Experts of a small language model: 2 picks a token, 3906 steps.
Below are experts of layer 7 (counted from 0) of a mixture-of-experts language model. Rows are named router (the router's row for the expert), gate (a neuron's input weights, with its number), up (a neuron's input weights, with its number) and show model dimensions 0-255. Each number is 500 + 40 x the weight over its row's rms, rounded and kept within 0 to 999. Numbers have three digits each.
After each expert's rows: "mostly gets" lists some tokens that are sent to it at least half of the time. This comes from a sample of Wikipedia text that the model never trained on.

# expert 11
router:459450497526459523482521463428501517493521492486451495541538482546485509490458504463489479433547568521540516550504562510549498542511459556505402510488587529541571494474493522470504507534603522532504433544467466416479565499551484505453495523442462562449474433467545480536530520488515514587539506477557490480410533491562491479483531498490467533444453554540493512401484420447466489448578523496572507495467483465438447558477532490529529454489413465586448499434454503552518520527530496476526552482450558504457424580485503504494568490470509478551553493501431465441515481525508470474511499532504519470504508566439491509593479546429499459498489505480578550439465485477436502470506529480520450501512491484487490572493527579482507432505553454557452481529486550491513534466548504
gate0:513452482589507482486518471468505508473440457495475477545530558526485423490447522487509448470561538475478509439535621506500520505487560505434473481510542396550495537486562492431583552544482523485476528540463541504515494472594446492521475506497516482535487474462427447517483522509539472537490399463496499512538532477526524549430501514478498565452544509554519518425508457496437496574502526466487576594451513481412550425557492482459532481450488499540500581492489428544485441448487510570442508455487507444566470478496488523520469487460451509476521444458509449500527529532521445496461484527571448549531446515545480442521465524474509532494460561474466509466512563550463460545529464463583529522444488469522487475446487495466532427533492420502503452451504506549518450471533557
up0:524597473557524449492515468566506463489529439451567464489485462498501542514480526608524491487551542489514481560502457515547550502555555508514438441525462529472527538445503617514565517524523517469501515537535545549450496492504462474497541498562548448526597508543526515473513548546506471560503470545514527551528551487624580486465442471511511509463432523557442435548515491529449467495498459576492546486442458415504494496500482469452503488509514399430516475561477449487495527527473462509505517491482493489547482529455455482552486490516465586493511475469520518490533496536498558557502538487528555566514494474489552538495522495524491606458455504480394431529477552536529569501543566524466523486515516490546489526479488531522451519522458457454439476548447465511470504455590493
mostly gets: " Pr", " Br", " pr", " bl", " sh", " r"

# expert 9
router:466536494484613527527546482526534533560518546522475488494514508550444463498536514457424487482456455452473427452531522540562475537481509448566490515540466503478490489462520505479514451561499494536448585513476452476551532472535427511549550510464442529504466508503517400525597498521508496485486499449525553478470490588475493531541564504498531532456472511552509468556502463395488457455511482528495489494443479459535491453441494527451485531497536532578551430445445465560533426561495510518486437439531494497552497508503554481483503522507537523459584590442463575567535487466504506447510534544500482447524480534460515528424446418534446541536590500532483435562529482483462461457568506439416492510498520524448494460461521525463529515491440442468493514499563517500554495483487485
gate0:484552501494515525564535471551518573525440465442568602485451524466579508542535564456460464532523448490469546389511497508432494450513450580535514482537511477559425425492491460436520580499569490501547433490552520538547479521456502495533497485501532528498491570490477434490521426524513548441495552530516556482539447464476501473539506492565496496461514489488537475535493493504443516482542457473451536485548507430621583492461499460453485437529519469573472508433492494523505509464492533581507487537512453441481480542436597508526444452487588509530544455531517574483511506509495548509546471471527490490525464506469528522406495521541501487457540530425472455540485535515475492444502482478512490517442495460492454478445533506536470508461541535524440580496448556458529478495487515
up0:514504570512533482529457531495499515527589460616517560496468515521534515473502462534483439518508487476514449429494504534537481503430440429461501509474583417451457474456474506470586503549453461487482467525546560527442520465575481473574514493495505488563514435481521525486495520503497546475518444598452486510476522431509555521529535497557517505495517483532499518502529524447417458537524553453460522440519561594479534555465506441534565542589534517528447548567455418525532456484482534483564488549454514493504514429521503530490512557557509478505393464528563492512523497509473445505533547544464557481468480520519452533526475496527538532495468439502474481472471469522451495483487532482506460401510556465497565529517571484518546543469596473559437546475510498467478488469518552
mostly gets: "\n", " 4", " 0", " 6", " 1", " 2"

# expert 3
router:552530530505432548540492415580555534444538479472494462506477551490437536487474555543520518443486445471443535523543471525497467480507530513470569493529465466544465488525415518521510512571536536504576490533525431573467474464512507430514512467580513459479502531491458503492521490401504517419494490543535544480512453526390482559521498554468595523452536497500463465519504496507455530590458561508466484476496469508522477478503520526500498501470601515461493489445571469486485495480532562530570485537508459527511452548496498464455440436470500474568507551430530553510425503532564557523484452448439568468479521553470481474433485533452490521517471488443551450481481472495564390487473472536544461521474484472505529441456478494540465462415513473544524555510520521518508429546496444
gate0:450500510489480540525448471528527516509504503471552520423417491456469484488452516525460472453482489526477565557428530536497513518475458589481571455452537574592484455563463508509539543480521489442548521503551515488491482498506442510503508499524508453433469464468475444536525531442435486526510513411497541561517478479487447502404440495537590576505551535521519499453452521558480415553559537499530480535521526496469509462549487459566484539377552503492529460434578531458428501500518518505516469499473501498472404520528462584481491445466489496492551499462470523510490372515523569534487490486499494489472531488500503492491478528449475541524484573495479512545499445520488509478497491454517420481459557546445503422475505512503545523480449531436519486472522550439500388470452472
up0:538485502509500460494455466538465513414441557538516497452454495533468413502443557533518532524492496453523496552443451415434490534525536515439496560470455511528419513521518464554578470545493524499455467457496551515501547451571455521568570539451490586421452557530508531478562504471474534499528493456563434509512484505509486489436453501543490507445508503528430590504530538539461468491442585542503543459509518494552510514571546447531516504537551464533536590454509489464534506438552467511466426476494539434529502545458418454530534446489524514465471493537456516497384516534543492483484473508526477587551546471506455511462553465476416530525544460518534461509529534463556529477547544452513522523474463515502434451541532508524452508447531440474492507511471485469488501497547531
mostly gets: " C", " c", " such", " known", " compet", "c"

# expert 6
router:517511461507439498475406505416607493501490519400531487532596542506533486516531453477461493536449481528467437418484470462517530390454506505541507523516578535454507605513494610501547429479530587559507519523531547434513499474509530547490488499414598539458531502504474426508538448475522477428525509546532523577454457494499533507404569527526498562484526522507528533512486526442509535465465529511517516468581501483492480464517514501466466475503511516484504484550484487474484410483501488459533519601467531464532541479441492522539469488510583529477517516450469517522461456482577437498487449486506490536448479540533501505524479573495466479419527479450559475507453574492520510489478523499497464515463456543519474472528486528567554513457535457559512471479481440497536479470500530
gate0:510516523499450501489538522472518606521557503446475458527560574431606518485535529495522542501553504508499519458540556517486459467504538535473501565509556495503518417503505512457485549511510546477522527450563589512508572492497529509424480479484566530629563538569525484431482453519534447517484493480531550574445462492541435460533566442552490440484539567556464442510479480426465514519530486446513551526532489552428481474591502533442552472449469519533443464489547531436429425481474440505477494508500474460512481521498571472480458548471471536500478500486497515471499437585493465503522472523528499528430510582571526563493524476463477491523516457517511498494510460475491426431448516466466459499519512457532515547467470440526513525534475473541516487493564429567505488472521525
up0:464521524464556483466469464526481509515457522547496484484519485474546508433506541574492476472472434555444544483540516461498567485548446456474419552607561491564450494576497453453503521476507533462580426482561464534474538498532458551539501465558543457574510466483482533490531466448489507470484475437547533526558475498551509433510590522552502480557511552448408451495468469498501520452519435540542511562515534480566525519516570512455489502572571523541414430548503507568525501453504491513545471559491456458519489471440465495515500449479467447495466503432542497535524472458560511536557619504458516510528499516547509491546544529496506523484485530441523485505572514511493468458465440539495519537593569470479453540422485536544514487516422504544556503465484517482483511478497522
mostly gets: " |", ";", ")", "ation", "ities", " —;"

# expert 4
router:550454485514462481489496524551466501581526485548511461492484471579527436552521441454516500508476475543540494514515490536554516493426535523529563464498521465544504506526504484494547485520526544446466524524559474433543521493513493498507526488427493463506465492494507507482447489487601490497560528522461505498432568542446525504479510515463525534535608439562496447520508522489570485509524443560511428536542529460497477451512465521475437543516433542478485460512495496556450417549531474558527552448514577491516482542501490524568534513573477480540430528554506487467459535411530502474473467459485520552487563401526414504493479513617457520507527453551498546551560471551451478500482449509490483559557456430479456488460442451515499509513579460530422500560537542467488502605470521
gate13:446444526557493418510576586472575467462390526527511535505495542545477474570508504489546496496473473553524503515525465532531523530461421560512527451454476490518477446564520501479473532614530481491509533490411506483484503447488484502470488529455549549545515463533496497414550467500489516649428522422529538537475486511443455496551488492526526513484553489484483509492522524512468481478524512425511480530513528487585466501478462582483492541462510477538555550527456520504478463547482462466506490494461468541444495516452508544552492542446575478548482381480412446446509539443549517472545460506475461513487584514498492479451571464546523480446512464522526527539522477465509552459491510491477518550529460472498502557429515491436560447478553529593528488509505553473486529503497537
up13:502446540483543486469446455510501446481442478511536562561482486496530461466478567550558443561465408518579461502427506558505455473512511384524535476467432446490537473460457510491447517522526578465450478531458516437449499498512531476505527475483454477511438448562558485467520484456532478474448410548478487527519560422473516520406499456539451577519525581509558552467481532465476492540503506513531459535437506487500511569447542486466514492528555452503491520500588550501518492574534581469511544506522393560456491501537462481561489533532548437522494505529467551486489478568500477487534563471512550524490516435482487558542462477510501538471463556453486512527489455481466511504538464552478528460464412475529539478427464525542560467551533445514512504495498496479500505535429457
mostly gets: "son", "ton", " Mar", "|", "ington", " York"

# expert 10
router:530491563467526438501529548489514445468475531425553435477507481492539520519451457452554464499535525462513524449421527558516546493483527476463540489474472536478510453479476492447492590557499477537479477400432457529480504472540522509519475529516526463553485427479567467515523487566455411580451461501538395550466470487503542497524503573508499472593515472524518489516498546466505511451471497450504477519463497500413553515503513574497490520520560518499512454535537539513505633521463479500487469506508490503498497507520543460493538543478474530526528506575512549515515535538544567515534483525470510473447492526475401519515474474476510456496527488457513498519563556486487518537528533568455439609507591527537526456494540585491476486461472436482490582536398404423499462463485506
gate0:585477514470485546479496493536495374557456500472517443511501491523483585545395506471506461528449541500511525509509455483499486539497522488413497542526526415509455493536520456493474491539517434527529512401539575447475529570405403498490534520518529481572524483523432524498501463532453499502531533485520459495579557486520456513473531537539528474579438454486493532461533467470508438481550494542488477557542570485488498501469513523571524482541485503459561456431484539456489547400472511491474444454492428470573507481561539472512490552435494492523500455497550455539495500476460485444528517522478442507482522529519495529562520507474455546438503563545504474480475506497527521545439504500535462548509493587519455545451454487490448509506479459509575554538440393491455498462443461
up0:436497530515640494419460507504452526447547459473460474481475550453496510448482555531466484556460476399475473474473548523485515491550449473464475566531442502558489513436519501464493517515455527494521507449451446488514465504514554499530505510518565550546455540488485460493558562492573454472460524549475485497558497520497504529566461548498516541490527511450562527432523518440535510474414506463462448502475501494454477497510533523573463521517480533446540586486557435477483466504474513512457582495445464526494482485485491519477580481559463540589529489499503518409482445411529458467561555532537519463551483437497457466528498543519448494479503429533422471477559529459517472475492521547506578553553486491452523468486501517527479528426526457435509568439569489576498466475547494
mostly gets: " re", "s.", " Re", " Le", "es.", ")."

# expert 7
router:533494514542546509466455511478471497488512501554488463561497450449439478490530552530436483506504475540499476569503498443484519515470531468480543538548523511411473518605510523498493515447467420529488591478510557424521534431498468465502493484536483501460492479496448525527536512458529518456404521500555515544531438488518479484470505405463496538578454475472575472528492544436463515546470508430490432542511448536517465428476568553552441416499498543419529438462470480446485523507495491567398463497517549469541500506485512509498527530556468483538479521550558505483521531507540466541455572461532519436491439502524510499498470512502555508520515490538504494493480483540472457419528440504483463487539499490614439490546465484533504587592466520495494524492471376565450490511437493
gate0:546509526552498456526464508445488459491503548524531536522474450442526502462496572504522461461503450642475478561497551473473502559472545519481492491514520496508464505534553538481501454548444473509559548502475489481500475475484518542412456523523437462502499434425465487551582422468448520490392484523512473503514509495560481455459469472500519510445426501455493455471577471445450488588516503422451536493495553564489479470520509517582528386515519520439557464468462460428447540520547503485533421494535460487532502571481530450508556546546453526483457528494542493497468546470466457446508541450494518510458459435438498518534521451573520520461484509523486502485518459475521470445527511507480511477543532477535491513501491433609477507536381500594486476460483502510462534527473472
up0:463464517469426444489442539488582574525549501444524562532470509411514469546509510463561588460480447428471508448540502522540529507501474494477505543463464478548462500505482503497499485515520509440484511523531462501542526507555505439493455554466526563453469514539474460469426466458485435474515524474458502521463506466574537506497507453536496527473520487491482404543532523591534546522527502567565580545496442510512507529470458381511531566520557488507490498438507446564565515490544563500489486547520499511413467476563483446469518527455489559420446455510523498401505524477533451517467443495527503462495473538468460500491511465548522507543487490498491477492540553476460520491560544450467471557532536486519470540455513479419472614530493490445508479583526401474495585470508486
mostly gets: " s", " S", " St", " J", " st", " has"

# expert 2
router:481450494486594514551439538422514486503535573531512525520500538552483495463473529543533508520488567482436430547438493495440521524482450473501451547516490468462557511426508454631546465455445440494435455547507535487432564481468485455546493501512523518473535577479599495517511471446446542462513485510516490509444488531523507482539471485591512467491529545458465585474482548529505490518504490514462547472583541449498478498570499444523506593559481521510515482492541511476459484522522504503529458501532495467544550501462483500538430486470546532429594490479471534448470446480494538520474525570456480570479497500509515470597611483504487415451539496496440502535537556508496547543469428474468499483521499510473515467530502484454479499574529526423551571518480518553567478482536501
gate0:453485446506487510534507512528463513503442494499561465529417476583483499445569491403531461442508469593451486508502448479468513458539448511518468515532478460523557477539544468559544476437495463456459466568487426476457474498585505467472506483540472528521548540556501568536490510434414563519491485519483538493527482527491508484465520512536480481474557546461570584452499519541503507549546493474491454511504526539531513525519486469586483493487525398502558470521524540496446473410440518519523503496503471458506536457517547529498538445511530571474500504487536535526526564475451557528511525562503480501493527468467462584521558489541469473440506482455397480512473534553426465590493494428521508437558470503555479584454517490491490474466491526531486469556448494559592414457546533
up0:525480501552508485462490471530507559485534544579541522576491477589476483528507500526521569484612459451482446551508528517443548475529462468544514514511482489508490537467542535498533473457522496543521484489447474496423578471545519457476510407510544512502485506586472547538499573457508447496510585427477478540503470522518466528523500537570516383489491509465478471481514567464551496433520486531501512459533530525529489518481550418555453494511501540466511567416556465475454477476505580513541485549510397432482463503450480465435491457480498504450497573463453568545536518448566446459485479422507509513495443499439545479533497557513560545403514539510571516493486456486492478491556520554553528559569566475510523459464517490589477506532533493461532526486499484472548522501483503
mostly gets: " G", " g", " pro", " ex", " en", "\\"

# expert 1
router:497446462506455352428513504472529532547533572435548482569531421482541517470477481513468536481500492492450527497446445546525553485461495455563504524544562557447525535499464495596538500415506523513500539555515529442551464448405480474485492541445521523512493532505513498455499516443613465417500497481509498515448488543433566493473515568484458473548545577504504470468497503493490558501471525566477441490534507474488534513551416524478500523422405539495495512507550502496489544516511477478507462538493527485550518537495499508474528469513552500493569501495515447508464477460533520476553490524475485568453514482525490519471456436488511471482533449382495500489471527650506513479535439492534502485579534537509457579490510494536427526544521446490450471487476469479527539490454500
gate0:547474517478506475462528470521453515463478536483463416524507485486522548555514495466535498550552462520553510495519466599497348533492434460500484473475472506501483474490479528406510530453481501528496502485544538515536483471441567543513487502515528508529536505483473516493472525545551442507499511529451439516460573435590482475480469486509504474461456417416568471480413452477526555454527560508544494499543519568536445520484576550479444518508448561485472433538556513552415488514508536494512471520514462450521517497466521592522464425538531423511524445529526439514463515521492534571448465556528440482552506457518422520514481500455495529508503505508518430456500521502520416444612506487509495518465434503532442571510479544508416475545455516529511508494497555519572469487514545
up0:535523465540559531470549532504503480457505506566540468480499520568489416484449526542476612490498491487500465561554555533502475519516508503500542494468518534573402551487483543506454486505472529498571513367528486435553459492577572575533414439508477481513498500512491513474509458468568422531521500491441507530515453577520519479495434546519470481485507555518501501513490506577425577500449474478512484446518496552493484444505468518526502478539507497474486494505505526480511513487529445493499520438557502566496560552465460435431524493509564456493543524522491550469538497459466462509522498531534498454470541621549496511546519539426521597525535507484497520556564491459460487497567489577509490420506512501470520548520497504462499405466496501507518419480571446526441543567440496
mostly gets: " the", " The", "The", " this", " their", " \"The"

# expert 8
router:498506457464508391569475472481466544542515485497562549487572488493565516545531495484511558544517459419493569521531545576439524515411547529494386466496426516492498510524571513559483578494504488480525536527491480577535484591460505515416476531479478561563404479523574526434530543527536511520503448465504502501498519509490557482543470503491472523488503535529502431511540500473505476508491538490483458492572460494516538596466486525453551452477543470522466531509447557473500430453545479504535509513486443570480512528518559473563568511499487554534484553524561471471537517533480465499572516490591448491543480467540499495563513484435515509515466490538483526445469545509543485503495523536478510445515413530530482568518529479465499518502537495471557379473569483469513543450432525
gate0:500523485521466448541449426533458472561539470462495527496439520465490488600522522494490479469436482521509571523580473475492540469494482568506466399464478477565500478449610482519500491524555503514487504451491492525552465489495485501488474520432498601580465531500506589455500482510510528570471479410565519508495550514491490493567455420498563535551490542532466490464515517522496557467515494440502452459518541525485458556517562482512562475485512498479493463517502520485558451547516523569531535456394430509479466570452468533551444438509455521501480448525523410535559544506539515496520483408498563445487482459448523470536538501500448499518501508549517497472535421581529439429483499543543532483505460513405474530453463503566476548544521479551501461457511525479510464509555477
up0:560445417492460457534471510517512507494484522508575551514521470492484521510548484499530444454523517494499512511492453495522460517477576547576455463451507478499532467449545524568457525473517520560468480522472481542471429507506542459535504514478519451524459468544468504486471412499563557492481500506470504415444519599530571461458493475459494518472533512555492493593415502499531455483502523477500511517518497429454442592596464500489420509491558509530576503501510531536453482496508538523473507473444448542523517500505474564600526499482593495473477484486495507441452433532549481420518502452554532539528542545566433514451517453536509559488497576539519530450489500543486488579495493507504479534485465603520547406572433493463533524509533490522399462484485543510518499519422533
mostly gets: " \"", " km", " Sp", "W", " ft", " 0"

# expert 0
router:458548474519509426507533549501442539416521476546507500473533548443574459465472400576528552572438553504452499409472545479551518422573499417481493554525510411504504492499522440514506458502469560531528573479479524450492477534578514516532543543491577490482498498561488502588483467561444446486515474462494444474537535552518504476536503502524491509481538478487558530563524457472473582443542504548458501488529476513511527443472487502480546555493550496475450528546493399543537521534420531529510541502568482409545487466507510484534510519526468537525465452524540553550475515532394494506518542519526418450510510485452479523455497487477587484477520543497534473480446451546520510503510544448552546505493514508437538520503466471613516543533507492492478536480471550478524560519508516
gate0:559544485508485445503518490421436565502467495449503513512471535507459485519480430522537516469509535481532508490506531559486525530500518544485519488423496534405475486436447548454509525494585475531473515452459581532485487539473501466486449542472511485492562509496440560542442491508506440582585486419473475461431570505437489486518523501452432493471585478550494518529501473510523498489510499513542448552477490454457518540540447407521536580487529516491486517543473491507523489516460554511502459457529394449448375494457480565497534483544482474517509483522455503547525565531420500575512583540607443510519528471513522468511522457521536571521575504553529452468461444567539468451509416517520465464406538495500528504499473472479489483506491497445529520468506444522515539532454518
up0:424489531469550494537457470571521551505468475580541504502484508518585489567509500569519558510489524545487585529516466450462471559529443513563582512480524548565503462442539507450463486428470538483520505499509533470494466498511553518554528526509516454470493507570433453500558465465535444439494545578517442507555466471585502487446525445504479549445473526452507429470496476485523498449524557574557506553541478417538448490460505575415497532479537483484449448506517446454514498513473482476470496562489487490516504512456538557490489594524491457501546439537521478508488530507490518481488534520526517520485540448520494525486474524442518527490569522481478491534490502499471527526446473562517577536571528610479368499524445463496533476518442578566545549558521493538479474535537461
mostly gets: " B", " d", " b", " D", " November", " inter"

# expert 5
router:450555494474508470487468467510427485512536477536466531497525568530505498523477456512465482538498418444598448511474552407557434546553511540538528511542530462499532521528496560513437497572519477570513475504537452488490483499546524493507525465463488450491500535467518540450556512537486549489520508478502485407454472524533446478513565423502533538481544468486551449431397545510504447472552499509418525515434468516536529462428531527520490522584490436484520515558445523444507461506443518492455530507519488528447479462564454459519459533518519539541504521457464553500471526479397468559450461482480457487526531505496446458555545460565489555436479527519526545461456467393449550546478484561477522554558522513471579490517502498488513413542496523525489494483596524527505423492445523
gate0:468543491461457516473466531477459430540453432502477516561502434574501551514485465473423516530536485518543418460499601555465465506462492561419541430500529533508494562538490511528473578540499496613451501566477503478457544479546527488603424473467496532500506452480510528492484444408485575540497525494473488417536470475495535432498540483455508424508572467488457451461483494539505486486474510545439485486455522530578473493458597506573409502577516485490548505516501510455516506586543553541470487478535484498520499536460470508443501555502458493477584501478495486533520542494471528540541430503532506519465536553507503462540504505428450511563504517552502544492510506508456472500566516504522550528533551482535483425453458500560480452536440530523486495434553480514488504493424496
up0:425504502469510461567506479504474532534537555481571440651436604403521532549487489517455543418459527448439503525457541533516566526481484513426520474534512496500466458481489491455483445501504509448561574508542463515565513567477457543482488443501439461565528433480533514503510497536461518526481470469549485534491541523543507462528493490487477455511496500458591498490448526558514484488522563530580474500470468442497468449503492445517564458527481490490503552534531499526510523471518507558517527554572508519465526435479491444491522427547511479544422456514507516527460552457505521471566486476474482484491525493493524499495452535509543417482449504458568516456459496474466523542486493418428583500504482553486555590557535464521541524480499551456488460450516470575477399501495504
mostly gets: " on", " in", " by", " a", " at", " for"